From a checkpoint of a small mixture-of-experts model trained on Wikipedia.
Experts: 32 experts in each of 7 layers, 176 SwiGLU neurons an expert, 2 picks a token, a sigmoid router.
Training: a variant of Muon for the experts, 403M tokens, 6145 steps.
Below are experts of layer 4 (counted from 0) of a mixture-of-experts language model. Rows are named router (the router's row for the expert), gate (a neuron's input weights, with its number), up (a neuron's input weights, with its number) and show model dimensions 128-255. Each number is 128 + 32 x the weight over its row's rms, rounded and kept within 0 to 255. Numbers have three digits each.
After each expert's rows: a language model's description of what the expert responds to. This comes from a sample of Wikipedia text that the model never trained on.

# expert 11
router:127123151088126127097143063121134119161113133121128196164128109158139126109094110137117142126122097150162143130129141092100148135120111090179071124145144139125102085138188133155091070166159081166125159091159187139165073173115137134155179150127076073145148112094107146097142100173165158117165085100115135087151109102141121192156093066078110119144162115091149087106130132137181117089118
gate0:137170139140138121133135117159135154123136141151168178135139048149149162134092110135124155058083135155145106157130113076117140209094101084074128143127127111066077080132118129091205115194147120098086085079087124120229063134136125183118174091131152126157047128112140202140105129095131109157084211097128136120172102157113113145125118124152139099153134122146180119099110122109138115113191
up0:197108046116160128112117114169123110091169173153151178147154111164170165145139145117128112142195150113092033165089156140100140139124058125145078144116081145132090115078081122189066147162151143221090117080064172179099128124153104092083150186073162095138112156117088111112127121146096148146126060109141104099130163142166115109081134088157098114161125089134096083166136106141137086133169
gate1:160101104083130208108134176106076117151113102125084066184054132112107149174121092108088162110146098122133093118206125080178175082158108093119111085149183114155102138103170118091163142111067147130152150136109156185176070119133114158118151153115188160097121194151144115118138129133130115129131101149152073096163087129164121136124113124155151181124157161038095096104126110159096134152099
up1:119175128101057155128118161128195122149105176113172076113099142161161159120119145131094116154115113185090109130131116097148133086127067115103114145151186107121130118104100142131113137068103107134113058126148207108121122091100061187114142121096189102127112099121117141130151121155017152134093160183099157159153097090065094130087152064132113179126121120111163120139128141076172159114052
gate2:072138148173120081141145113113158090164180130142150122114103145117081046128099105136093121110146088146129117067190123105134175110120180052163106108038143113165130169134093149151125074187110127098124096148118166085128179146101132118120173088162099107110123077107102154111158157124128150139059133133123138168115144105146095127208141121110107129149172116158096127187176106165128109109145
up2:079090124138097055139086110157151122145145180134167130096097143151091094139085103149110103088117083135102125072144118110124126174109140123154065089103124144151103138148129167108084140141128116173177144111152120072116116121097175133110122113186111092151138113100111164096126162144140137102103174137195138160135109120124126110216114176116107108142144167112093154131173165159143082118090
gate3:131118105102183161069095151112144146088174122130164139187122094164108140188152147128123161128184157113086146139162136156106171085115140147126137145127131181189162089173136113071139170106149151140145153078136113130068213098140052073124128179144105070159126056116121133119181039143112087176105180092169106135094147120176110131091069136062098110153057082104162157111112132092178105154139
up3:102112142154148076068130139160205125096123211161141154117129053147124143131105113086139114138153154150138151113150134190112098151153093142077141109095164150119115118183099092144139171113167137094111104112148113165129186131140094129104116138160128115160129063135117132084178113148119096182128197085162131143074160112172094137035107132085100145140098137085102199127095133079115109131149
gate4:118128110190165115110129101101059141190146103151112098079080133140129139107194108150107151115133118163119108134203149103125157129125207073136086114123121136165117128123096144072112140101123076113130138154191109109100133078105135107108155060144102101156101153128120148086113153138118088110093112114112153118167110102113108129184099150139145146113116153118117092111127123167101143142183
up4:102118164120136110090154117099123141178173138127156109071142081123156122073166107100150148165047151180099125122149122091158154114108180105105107129141099076109142094130082135058183152119083089170075114103154139055092089085119113119169144085158071116141162114124085182105078155115090088111082133108158171095128065109118155109148070146079179124033172166138163123074087159130142127157146
gate5:084137199115147132113159145090116143157127095153190112135186099116104096147100082087109155119078117143168164071133077091105087167098082123133145105132170115105126090091150118093125109140080100101140088159107160144086150165086157123166104113118145078127138124179137133077114173094170140165157130169103154070152060124128111096159143052099174120107176188120117136158128157148108098099093
up5:126089172120167120098154091088117176164170136166169119133151095085115161108118108116122110083125192136133163107101119125110086138149049125114169069113177153107137096138150121111107109161152101102137079136198143143171150131086102163188101129132094093131125144201163087076100144074192160163113169125126130136139081114143125144091111076068131121115165137114099111131119178193118094073163
Country, state and nationality words such as United, American, British, Carolina, Jersey, mostly after New, South, United, of or in.

# expert 18
router:184165166129134138079130133117108117152066176074073189121169070153123137111090181119130081143106133106118137132139155173106095164087144124162144082172125158126089139157103124141148154111095135146122133119186149092147108147142181139111108134115101192100132085065207137092184100172176158154157154100117116123128085102161122120180178152115162099161102124177142092088148146171124141164094
gate0:135165120086116149170131062099130124097096094136094150117111181081104116128097124157061174150154159148173130097114178105063185119123113089141157138169105140101117141100133071159126148154188109171171142154162101104154107125126140180160082183088117125057125174138124206148102082098076088160130117162138091089173105049159134122122168169150106174126094148101113086147045133132132112145114
up0:140069143158130128122141112127143137124207162108091118159132141113160121107150138115204146103115117157137149200113091090177049126187088104135149136119153145159107147096133114153083106117146157124111145094145131042068179068142150093143108077137145127155118102098130144140105136117111124123077135165087159107093106137109179122153165114146122174092148154169140123103127167153145184138148
gate1:148180136136114180152044095149116116151098101106094087105094123130154072106098165094088125090173125086059135137088138137143154112101132135125085137130101169057113094099127136117132140068131129159087083089125111174115085123091159165181071119116187112157112103105127098100137087118111104124124101096150165149169173112146117089142137102152096117143106111157109113136137174133161134109113
up1:160090115127102093066140123140126163094100116149142168175137100130106136186158133119109090142108134132033155119113074094116112114129164128124114172148099105166071086124118174092123144151165164082145143151144124134148098146139134121160148086112138107088110113114092143126063175161103086072216131143109157151100104160143160112128116137108142087083138143120114115165118128185094116112095
gate2:090186122181143172147130121090116148112143157127097145129093096098123108124100125145141114162089128098117144104157133144170108103142132173121121110111154139122184159125079137085180134101066182137152097104077121164149163110183109102133132151150120147086111210141119130099144117119108121139102152210100169216139091078140139135171138135140104121157181166118115108163122124072107088146153
up2:072156110139100113129158126152136092156133134154157184153129151124104126149126164082147150100158131107132117126096150112066092185139086136164183193138075116183133076143164122179121131111096107081107084156146179117125056145135130191118116122145166138169117062153144082139095141145139150100124108070167129137093091178106145136049092103182156157117116101165080183108140130210200129070121
gate3:180168168143089110169120140071125146124120108113161096162134080126102100099170092179104115106127078194124192101048118137162107200136092170163092135113107103142130158138098103146173165145141105167170167115131099146136057095140150159110150126150077138144106152088089066106182102165105121120172195152148115091119159173089078092127073099108127129187115171169115110156119140106117071133133
up3:081189136116173168108129151169087157120138117147108057163130151070100075128088079095154157125121204092154182174099138148167162141143154136124085133174125188113098106155171103129126126131143139132112087053165122139118185153168121232109114195101112174075125105108069100084156130139108186139153149111151045112109140151186157185073133186096092058153155121156116143038109128087135097121116
gate4:100167127132111144124143098084204114106076147154151185194205122122123117164125109115103147182111109121082138165098165083111106141071156108136114078156082189072133145073183095158124113187111085141164148122109124104070133211124131156134170112152176107152073098120141178146127151086183073176173133130123170166084141125180124150162134136156147186136163118108188077076123166158156140155129
up4:120130119109099110152148065081132142078162164148076167187182112149136165140145133169124160135089119078075098163150147063137132150115129066181071119115096144095113198120133105145063111172146091124154150155091131073085113171137123124100141126119122162159087098088093139138141112136182124155166144038095177141123094125153147150125170162152103163172191089072168071136133174161141144163161
gate5:046119109136129189112146159134121162077157084054183113121107094107126100145115134125097187135145146120113161123134105119122109191067083107137140119103136078153153106165114142063152125136161165098161106132106061124208123140085136137168107098104142136138098110160047090142148061090140126133133140110173162092137060126123122151164139087167083149187128131142114139090187111102107163119176
up5:107114147178051196117112171139074117064114066052074132134084146153104125168127118123102156119129133107136165066093091132111136195115131134148149090140093090175160115142160164078133173073134086125155074130122100107180128137096099108098129143167089142107124110159101095133167090130121146146138146103166159092104070144145119119138155108150111084125119077154096178111221141129127103152149
First capital letters and early pieces of words starting a quote, list line or heading, such as "Honourable", ===Scotland, Rita, List.

# expert 28
router:144151103126136141090190138140143133164128176082059168175150071104119143076122168153147142146127123114125122145115166124091103143124107103128064089166209124150122062160086115168107129157118103082131184165142152072135142124093092155102154131127163155084205103109142117081111111164177135183089104122158130189124118112139078171159149086131180172149146131126158133159101177114170120177096
gate1:115110140174132159187100093125095148178132180146071186204099109127170077064056112086156136143133167148150091132105047084115075126119157113150141126150107086127093076095160120096140164123123111139107099153204108077116177126191112151109129137150113087070106124130148155106125126143077154126098088078162169119161137136162150162156185112035099149171096096098125159130138079109102129085117
up1:136099123190170154126112129126125134154134183136132173164090067120173134079106127139070149164141155160092144178126097136104114063121119123151122118127112101120098144111176121084112149135085149100116144137206133047153126145186088131085109160145114073052111137099097168129131093131119154107116135047127142126175159128194144117123112084063106127182113138102119151142095089084103125142177
gate2:104105174087130058116143142134114160180092190116102188102090187149176109102160121075107144137148151122113140255137106100170130107208169153153121095103077103128155101065094113116197147131157107112088149123099100114123138134123096103130183138143165085090114126098171156128112147097135140125116107123180121131086123116139203171135100151153150172079119147156189146096149158160060100113164
up2:102123126116111112103190149165139145158139142179126158069152134185091127146131110101149105162117127140115138217175172121154083126152142092155094167143149107158087085141109127134095137164104122109063145129145096101138133133097123083114106127120154150055130102090144130148088180091154145110190091130137143118116143181186131091092086134162173109171133156117114128170152127097126107094228
gate3:146143105062128113059115128178094097090109125103113090123097132099173136130116159134132179175180086121143125121178165133125118189143090148099139168040133115149136112104106145078119091146192178127152167154178127146182164118129201106151140153148126105192158107161103164101120124162123162128178209072112154111151114186153148143095123130122121086165153124068127199172111149097141085149158
up3:134128120044118140094110129128136056102150115121061129096126117142135150105128111127103117134162119136120123119188112130126073166115074113073124108073119128148113095091133091095172122179185095125145133125146083134189150071093229115131106105154098173163168106156082137107120157135134120128124190123089127110137107158103156136129088148130118124058133153107136157128101143113100104158130
gate4:104123152118096160137132082135084045086106086110140122166126131160099101142135101108071106099075097147130076138113123126149087085167072169126103159100102163120116145101164116125062130130120136169114184055111138106122124131144127167119135113140096079106136165174085147130127142125107104171150134135143120086110110099085178176133140154173119090176144127061167149092169127058079168118142
up4:147116125157125156148100150125103087126127146091100108103120107109133091056175127154087126134058142093113108134096061142144124112137093107181129149138108146117135144142139115087091134137104219138112161058112155097142143145141111192153116117159155141131112146153108123119104118170112083160176125137138106111103142086045128125128190111171118129117179134073122146148122118082076152148165
gate5:146109124100111072162106109138102091136063126100108132104106112105176112047108142135106119127143099097159143133120099144091093156125119150124153098103120191078143154106150178109138185134115126069166125131071147103072093124103142117056127119154129131176134139042184092172096146183191025101095167151123164120092117104165149196128120141194153115200167184113150158059090096102131126128109
up5:133055146187105143156120103164155089102130102120135179110156126089145145103110170115116152131101147126115106102130146155082148059139031159134088158083175159157125136105166162181139155114140127115123094198154146111128137139109130133120086156104178156124098106104127129076132095102180092093131157099120131107192095110118154126207079147115120133103110125095141179133133107136146137187147
gate6:131067131152115133158098128127109146138189127136129119131126086133150109107123130177100100134134173073142098101107082150164127071121147156129159127085146115047126100165115188102126114091173073090153162118206129117153089092117082094162131136111136132170176195140136120120125104114100091120142160126133166108136126105180156156161179109155166158140133149124113030128157125127173131119173
up6:107156153130115150188154086082149144203155146168155123122204129134115107150125152110152072113198092112144090162098127164126129143119123129125158108111119153146127151136089143130105091138151156129208191046133114146140186153147126161164076126137152061149249172190090144141099114171093087090146124153182149149165131107139175132126135114116154183187143167136141095093186167083190042109106
Forms of be and have, plus pronouns and also or not, following he, it or which, such as was, is, been.

# expert 19
router:146122108125174154136070138140139175093105167089107182204133057204143141150098161181189090133119150130152079099078103150119094145081163089109087100156094195090104107135127138148073135142114128124086134168163136138171142092121180138128147184107121130120152109112141125129194116100150210161153113070127116102069075106168158140167128136117141109137157069160151140126140157177153129113092
gate0:122077104089122135095170145113184133097130086186084115061126155112157160104149116086086145150178163137119203137150115094107132085132153147164157064086156111147151104179134115138151110134136166139086127188173119070137133129062142185118132102127142147096090134142070171140126102122080137138061141156138098086152124114087114150132153142131098100138136176147167150203159142157088158077123
up0:173043150102128125073164107104163102073087135166129096085155195144169124121136125130097177102152087085155140165065140147092070123098142140127127136096105088138103092216149141139079121116161169192145154163093141166136083148089154139096154153122121153132120080144052191119114088105164137120145132168100144096159123122134155143172140124180146123171181139093186104093165158107100080077126
gate1:145182145138203138157101081153107151180158056163143137105083059133114132075160186136154089111110167164158191154150076161120147111078086141124138135070122171131100119099140142118138172088130132066149151088156109086075159109118126139146136098133128111110099160129122050102106095204118125098202156127101081096156089135181157118119047059091172081144126143076113155137100135155122093121065
up1:177121101186082131152115162110117113116160105102085171072142108111140133188075096166136137139126139115101110151113106087135114117024093189110137148134126143122117128161134119095101103173106124166083136080127094196119171203089162139117069086134158190109114171165148162128193206115053121069033074145129060114145161139141159077160171140115139138131166112066124091100090097073053078109107
gate2:150151217174114167113127080104113121161153127066114120152106081124156129086205157144156123163146139209098142163173135145081201136139085117103101080141141159135137130152218068122045103169095128104119093128070119110176143127163117094132119163071082100102138111148079099132169154147140170185157065144159147094137137106121106118129075116134163109075135126090135158113121078182136184125140
up2:133136112136093110118088127111107107142132152124144093092110113136089100153156102171157138079110109160159126093119102115091079174102098165166209129132108176120125070161169047106144112120048124135120119178159127132145169091130142131076175134086127123115096167181164115160097100181113125108097125168124144112161128118123186148220129193113168118119081164150133052111158129090146121156113
gate3:096194111125184113104089086146103155128105074114153165156141159134115096115079117062168071153115086103202078096146101144170167140139166114093094093139175139051118107128115095144139143149159126107135098168156172151142088152113080166074130158136079177113179114115139115189086109158156120153069127067148142130118086141060110183163133061203156121182091129126139100134137056112124124113146
up3:151163089136125040184145168157120165135101110115118111080102076095106104097094047114160069168103120134110112156131089136103150102119135124140142119098111113067111128120112097104132160195157143119116124118137092133149171117124116162095168128138158160142129165127218131141107159176118136129118194089159130112108122159126105167157100106131158101117112125149152097146138128133146099096143
gate4:113152123134109099169104133137098084070176091139164153099138097129151101215186120201135166113185118142133121116109092075151174161011102113094091136141118150076127116109201069155107199139140144141065140096092082145186145182132124150183089110099117117157174112159147131130065117118114137086164077177098165118141123109139193135141104167097126056099106125136130131133206116200158144082150
up4:124136134213130115177121151164131103079080106153120167165125163184127179151116100160114105114131123156105107137143067095171111173050125122173108129109094202133199116132113111163081136146200157131144123083107164175148085198157135114138095070212128152088092132098123117099120133134104095153102170147147090169143085133136109113102159151119139209088139028155138093101103121126162126097102
gate5:176121121123107182133066108138112083200125138094146110151093076184149164121094121044117105137137156152089169122154115096095124140086112147113166119147161118184048111162095121067165114083123152151137152159128161165133084143139108108152120145131138112108149082117155161084110167127124107095125189150097128111142156086148176115121181134099166165116097136119090090118092170155114163149074
up5:173129133113187137154134127147122098085158144123133112181101083111105173121107118057115077136176137130105131157113076144130116137049099128173176119124083163159137089171143105135159129110116139090126167149151095136138160109052119123109153074102179122108196148102149135068095107152108113139097153177113117097215143120130128125185088122125148162138161154143090094118138091136112153145128
Given names and name pieces in names of people and places, such as John, Michael, Mc, R-ale-igh, Mar-il-yn.

# expert 22
router:105178147078149166080160205151175197149168117107099175127122098112156101125104115098153160148079087094142130149135148097097083091042127114138092102176186185113116101158084133194135075165145141112107161079157145076177118161118125165108121097095109172120151143162114163114136142111171138178125115096197115174074078097178123104115215082086166127150189185128102100140115148138169093108117
gate1:133124057095136132094094094099104117152131177151108181142101151090092120151151133095135084106114129097127111164116104157124141089169167136118139143156149134138150154076163152140127195099116125152129098163149123162117135137081119168162171152152131130193159144136127195086138131161160132118151127117107174161122109119140143136113177153152154055077133148085175107077143136130073109098116
up1:141137177133136087084107165108145156141102142134204105127136156131102114154166029086072053076102115117194094166173098171125153118152135104076098137151162079152127151152138079124235202141175114089134093110119145105114119167169138149113108144106110105134169159152154127148179117102198110127102083149127117084114112138101088146147089126115178113143178141077148111116104182164099101099105
gate2:172188122126144132153127181113178107187163140121118148164101151150146140125078140089158094104156136115074137119089165110162073140111131060190072088128147178115136086092117106196157176109035091083085120182201122117101123116142072180209129141123167145098115123083132190155142106127121131163199119131199137120083101126155136120152127169089142123158127113098139131160120097106097129085146
up2:134170099126132127180144122135113165121131145129127186165090167077150184091103100123134071119122155104105057104122180152185114178113095084166036109118131188165157104091065132163128193062094103141067133125186134088105191106136094168135150085137161110130119156123129130175082117106127151169120124164185145109105128102144174125163097153094099163161087076130114086104124107099117104078142
gate3:210179125105089117084096094105130186126190092135192177163173172140119123122165105122138138123082080158151123159104106083115164183123125143108175115175174093108114129186145104117130178128132130112171213163100180077136151115105113119157149135139057129123108147182067141121147157123146145124115102090114126146184136080088145086121124162117126084092178102110137123146123134105091086102138
up3:108139158144125134122111161113125117125089054112160131201145036116133107154139150088098124200173154117145185099112162169111084138104095149151060176167126159079105153157060128142105114107092145115102140149109187111115159099131197064112109101085160176146105144109169148160155078146179149162138125120171133137125164102101017157112068134140088153137113095170137134170152129131161188098139
gate4:075082103103126149111132160126142188133150141167149172114173136149155159139133124092119166093108138120132136165113126073125106115140162141118147118115132101115155090125150160118077076138238148123113161151094067157156161136119137180111130110132177147162111097129116123079189121117134144130065111170150175107176127126193127147105208060086150103121080061087124113126118158151110081096120
up4:106109168131110146105192083136108057090099110182125077098169080054102106089095187157089052120114176112099157073138137165132121088140130123051150128124168110082122101173105138191158115115115088112153126087175153122170070115090088148111146136156108139070118130100136142141108095109087096130145129120114127104138086060164116176092131197146121082071082131208169148095202104099135118175155
gate5:134117180123159127131131194142121123140152104087139137080122128112187153093164119087149168150157108131155167105126119138118171096127168084160126129185166113189181107120156104183128104160115127154149141095133096111110130100117134168159160103103112116188098139119154186078150059099107177163137146109193098136209152090159085118123176123082142134112127162134126221141130108125091122160176
up5:121143178144130073109152098149156142112115116096154112131127106172105115143119120130146085134140132121161132130097134128124096081084164071151133124168152131098166091144102108135115079047101085180100156111179094148087185065144140118102113131144087147168139139125102152115167082126102150134077107095153094137136118120159087134101119135101142128161148100101160159136131112109096112167166
gate6:126164216137103161139108132129087143169143125098172136136134134176127095147136068122159130130049144115112139143075074157108100108142180119118114137163139106102133113125119098141145080145182157090121125120106162134136169168114150108126152187116050145148164120140113117103192195101156107116104096114187121101132130113133095117118122161086096121108105189156135110126123170154123144180122
up6:123138125131064153122081202117088151176101153110103123111097112121120160182113116084154091149140101118164094137138141107126175173133136162156107171135146128118130102114145127057189133190098110185118114159124176140138066138069113128164112121153147134135092183198082119142093157152126134156160154172111121172128108149110118171104102087124168093090161083126154094130050119082153138101176
Articles, the, a, an and to, plus possessives and modals like would or could, opening a noun phrase or verb.

# expert 6
router:145154144133126126099149104166085172162134135100104160138120135164094170127052111226122072187130159135133109156170164095124116090099117114144070078124113113174085065118134086145136158137110059161070137119148186153114109159195137148148167183128113057150133130096165132079113097145191179113160043138135139133064109092203135137186154123094179137121123164096129090144110135159148106129121
gate0:111136134064115133096155096073117155166174078167093090109163125114149199155168102118204129117121083106114137124140166147122188062142077099144124149130113129117090174152128089102161196089066080113190169082125120101147142154073133122139119129163152159118154106110130154075099102148090087096096138127178190165124132144129024121133127141146162093154112100080055185186105121120171099117098
up0:122110146090101157067190141129073115177130156110095140162137152146135126102126097116094118116134199186083111164130177120106118099147168166138148107164114134106136142144063133143146135118116133125188093132152100137139127120157184160126147167120097154163144129157105096151124133111156142118164159107167174177176073135109138128138118097102135129152087132102129147178165134111041168123114
gate1:177167139154212145133072140157135122134093168152110140064159157137101098099076098113062143130139166114161138129096114148176131053145135080173149130138188106181092090162171125086141097148116210090151110130152148039141120147172129154095081143174164144110097143120115105171119108122072118125139130113150129082137121129150149138158104179161168174141118128179084095161114103092103148073054
up1:188121065093122127103144085119083136160125101113161126111100125179104136128109167073126133162130150188104090148103131161135137110078148135148085106079137144104228145114060154123173152120099097120210129182106126127129076185112071147071125135133168087095139140034081117164135141146179144107113089121129186093120125096139154127136139083126138065124168141084103153118123095104212127099141
gate2:095121063087193159163143110098146116123129085147178140106137169107098127074115120070158147116161150150137114133130127146193144147082116092130168154139132173179172076122153145127135103126193074151154123096127125097135180131170107092093193145134121126061180129116127125109136112176107132158174115149140160139175135060132167088133151117136165127023163139093100163092137073160157109103070
up2:127130130112090156099087101130159079171138098118167147170170139112134150041127117154069125131121114142096104132179092127159078152056134202090121126088167136109159150159126157111125166116157160133128146150121120125130135145145155140122101095173082121125158117150069086127088140118122118098119128175144130140095145127130066138135165034129173124190106191121089134138095165145124146115144
gate3:074129125082129093106141183116068177176143170056088164181136114183168105084128160084127127140057103132091127151097123208095091139146137143112121092148150090141090112131135140162115139184131127157165118089175136123120114139102102171156141159037156110131133100145140058119094192127106153117133081124116166152093110151070069075120144119130135101118140109143065165245135193110195112182204
up3:099168103099162134145143104108120126159165155089081092162124128166168128113108116099119161165115123174139112114108112142161118127077158179113110137092088146129092109118116059153163110148080090214179106078186103042091129161101099185158111132053127122134091121168173072052070172120103111090158136144112166152077109196134103117092156167145086072132071118115088133162120141071156107156117
gate4:160129097133182165115188156166134106164163065066116063128097139149122059129170127165149133133147145118100135155128179127105108098110139193143145197099117156151051127158171144161108107116142128097088128117112136126144095175171084134181164156100048093135115106146100188113129125106168154070201160150107104131134145197129101121168090145110146144165114138091129126101185132191090119117127
up4:134177117150083103159088086100157141156141119130146168143142126072082157110144119098092128090134089129183059114152080134153116116131139113148162069148085148103129136102144179104125133120140097171206100130083130094129173089172166142051070092103173117200109185183148104126082168116141105155082103159137154110121150084107207165138150088113149157128176137104125119055104115100155105095070
gate5:080170200098079130164087156087119110096104122196117136101149125131136139141167145143115134089142097090129130113063198112133154128100099154180158145119134032129157103093110105154132152110113140094058050145125141087120072164117165151108167177189157120164143114205124137139125103137118164111133093204093152114181152149132172154143138112169117096139143184133143152066156171226159090085076
up5:093097163157178155113195079161137114092100146120130165098122115152103130143100109141100089168094150128117088169138078135152058116135102127083142132122078146153125098104132141154154115145137088117092121104185185098149190070107127122122129136063100171143158149162152141121137129118112126120132159210126074178140127109102185191127094147122130130173119198081039125097123150075167102095110
Capital letters, hyphens and symbols inside codes, acronyms and model numbers, such as UB-30, WDF, CCI***, LIBOR, Road 14-343.

# expert 27
router:105141129067157097110133162137077127164111198108132181145125142160157129140121119105163118109170109141175075091118111101083122147122112122118105115178148167117108096112116173151115154131169053173085131092123159148132089108123109118147211188119120077156152105136122148113130096145141108158140056111154141094096081109123136126167134097128123149177163157098160124129119161166188095136102
gate0:099112122110162154133113122086075045134079105121122063175176134120160118161106137125135133145119151142164164166117104094097076127060055137111106110153131137139154150123173114167146129132125143123160075162161131140101111174146169122147162103109166150135146145082106164081145089082139145132146105180187201109156160125131194159104182083122156128148152118124139090117160133155181125131122
up0:117131092142152099095079131123098070125131066113111079075102123141104135147112149123074140105119128077122143138167168107113144086162162130061165124067140094175124149124142134129184140135139119087054081060107107179156168136087176128160122125128072154162105169145115178173131179170138165080176086183136075122143165115172125069146184092053134072196151106194116157140128183111103137109125
gate1:123136099143077071121152123180154171100153124103120154200119174097132062137135125134165148108060122138188080138126154148186130072115096206126089143084172133137131140144155163150072125116222123149097146126142199122136150154125119163137149185099116093119170090155053133085081167159137070131109151124124143110162100166193124164083176172119064145101168079163162126168121097097131124083097
up1:157141113142106115162099137129125110125097156157070162120125090163178159111109178117147133136154106113038121111070034140118158089097180076138117151167121105095159112190157118091056079134123130078131069097124115105102135133124111133146140146122111103138135116140161073080130163079125162134128120164130132139151135109105102112132119152167134130128173117107185142093122126125128105118092
gate2:079104092173127121140154150153093087177036129134126164096132165189141084109077140072096142119128098086051151113047162116125144097128079084069066125142087191083128027107184149065105096107151120078097151096098084120133120098140078137124033178147168205134063092126134074071116106139131105109153155129181128118155135121119136111088079099154098145148152074105123145105098128158118090077117
up2:072117085171113111163105149178125127188098145140131148148173176195094089065057111131150130112147122132109158107108158079063092101128124152155131055123056130029142066111184155107154175177184103072185126108099044142086151171115105138132123149140151134156111052161142061102115155161178088111111186157139072112116112102114154097110155131153080122105125124094129147147101115147142159136123
gate3:128072145099094064121163134127119138104109110127120159133064140138094091151139099149143117122107035137114124109038120161121111144140149115153150099162159104093172087106102145146124132139088078124172118141183071168115125149104130107090112073108173180090174095095104107083094055220125141151096142064123213146125101155149138150182182165098108122081107129137134138162195110161176124138141
up3:102096089162100139122164157074158107137113197124159126159134122105086077165096125168120130132128122082095122136117123092137128098170097072158146127149180115133164142050119120156175108180134074122142113107127130141143113102122129097100170093086135131150112128122114109133118153141087145154137141068146121080084177145102128144163112110114089136096129171192150136164113131153104096156187
gate4:145181138132152139057200159091156104157163164128106123148097139119185151137102097094109139157142082091143186143121108121072197113117084078148110090080159183139129122130152049122131116127162170121137149135141073153100119148103115085164120123076189150139087087174123124085133111079101120135097183109123142149162090136094150142062053123120133104105112157097162101129142167072101182116130
up4:141084104117139107087134173083148113111104097127167165183126131144116191099100143125137153165188118117098132132101170185119092117106150103054163069097122151093139159113113088123087107150119033062097138101196132106065112161126211116143153107134164097189125095110123156124158170113121119144132129140127067080112110089109146156105107130146142085161097119103119230164105116130137189145149
gate5:133118072112154141129093093127164122150150113095156143161145188092066145086139123145139130143155124118112105124112164120145189208133123122128154112171085144114111112130155164083137122143113076141139170102156099150121115154098125138181137105096104137132166101135153181158137093113097133115149101129167126138123132161233173094188133082148112137119096055134116096115077099115130106158140
up5:159141187051141162086134077099163084083158132183158073131117150113127136138122115132110125135078116120219110117071176158162090140107139155142110104118187092170076164122182122132094132139144137096122105113130128121148124137117167146129118126158128184098140095126115161122066104119125114152132135096151138135181109143160177141103148118119109175132186091167098161113139158106177155092126
Middle and end pieces of non-English personal and place names, often with diacritics, such as Kowalczyk, Chamonix, Bhumibol, Soutzos.

# expert 17
router:132189063139154130129173121127173145129092155092080137127132113155123138090113164157128146126156146181148125099130127130139095125113078083145095100137146071129046135182131153123095070185184112141137094119099128067105143140084121142103151164085094137106160116115121136115167087168145139175183114085113144157098127149153113113140119105112107116097160054130118119134115179159117146135106
gate1:064181121117149152097082120099094048138057126127067132085169169093140103082139161125120109157189171197131132161151083081126163123137149132149082147143198084101171196150133190107110157191062095139153086131094085179163182129102163152051110127150073109113125076074145150161155143073134103115112157178129116147135140097161115082125131142135132098145100126113128130080170118102122130128172
up1:173147077119072189099117130099086143114184099169094119154169096157061097099127119136198113113125131100210133170159160125067153099164126208135124113141120100102134152233114086139105133126093142190133128168087074116110141121111151158111108094141085031133114104177110120158149126091156101130093128183067098120148151159138138097093137079110132132145147138128074143175053056096076156140202
gate2:172115128100100128142214094106112129125106137123175110078112050102108161118149129156134175158099173186145166098120113096075119136150157143111132157136155166114150161117073170097127099154138148122095166133146136131137147114152118097105146150089162114086103122174095131094091096077161079076040127142163155134145141117170175128129178105167133132165172178123092158135139160134117128095127
up2:051104168097096103124143153123084119209195165200095139192112184164100104127109127175126151145097100106109112109132110166167159122101160168136177118171115103137124085110177069079076168120112133076106166097123104156109120127102142138088137113121089163148094117129169224098164145113112089150127118187081104093123137174092059146059142097146152118166128138158158091158135064120108138214152
gate3:099168112089129136099165118119104167153131138095136141133119146141079153143134159090102107169130164159113122140174160129035166177053095133132106170124125082159143187195149146168119160131173140134161140096152065109204167138114116057170138190153118119091095076131185125110139174091106118101167099130147133114183135095198056125189123111111139105142141078125154199120146106133097130093151
up3:154135151146151116116107158110108115125075108131105139145095195119152071146116098122155186115092112121126120110113081142167149171146124146092210133153088108127156136142123095066091143091182101126152078161116112102108126132142094172170135078115135135125168121174136116134089116120090123145104123143081152154162086136112156154082114134148136142124146179151106087134107155130183138126103
gate4:145079181121108132144061098166104113134110142111124118125117087134091205166091114161105160148109101107124170115164207104093117109157091109094183127177117154129082114069135102124157153136164089117131101116098147132151126189126140163196129068087136094166140163128131133110174109081198122184154113142143137147147109143134159133143123161087167102107148157081125168100188156103156180156124
up4:125113142118040095145061112136156102172110097097121077134120123139095159172121107144126134154143101114139166113131189107080137130172120081146179127121107188117137137148149114097106158139166100139145109104095097151130112129110186153161138033124177148134118138111159154136155094123111173182175114115201176133192148147127178113106076119118141122113117123061131177122179158130124146133147
gate5:117150136118092121121108125035106109122084163147149161210117137140109105231072131107133156168184082140124092082160171126127170111153152169153072194081153206081120138084126097070121136098128122127139170143095135142029108109084158099109110125146187056139145129159116164136141061116145100125159146101126168166105148111138148193115152117118094146111198113126144177159119100128137149139154
up5:159156085125154109129102080166096146138122134117089093166104136156105104099108188081176054109167087158066159173043147127157112138082090063155080102098114188103186070108143138136076139146100125127153150179147118150129153108165174173087077079113078111136144158168169121171099136101135151185089102104150075136098151084119090133190175155114173141087099070117150120145089132107124150133136
gate6:154162135128144091094046152124127104142110116028151200139147101112088217098118135157122150073069031125113133135121072167160092164121121097157132162120156132066144103109140127157131110101095115112111107187169191179151114139122088116167134146076166146155127151107133112202177141189111084160151107161085160085073129143168115114132125078126104143134105143165128076122155149038149155109169
up6:114142202133118066091067117132082068106080161093135099123127090077085189107144121195131121092067068081065114104092084171149131163163103128118106194101148104023139108153136133134138121152119181064122106102111155136115119147107139157120165145125122190114117126098136121176150127165161098173119125162123149181156137131102154146123132055116147124107125151164139081105140095086135147105176
Prepositions like in, of, by, with, on, from, during, usually after a verb or noun and before the/a/his.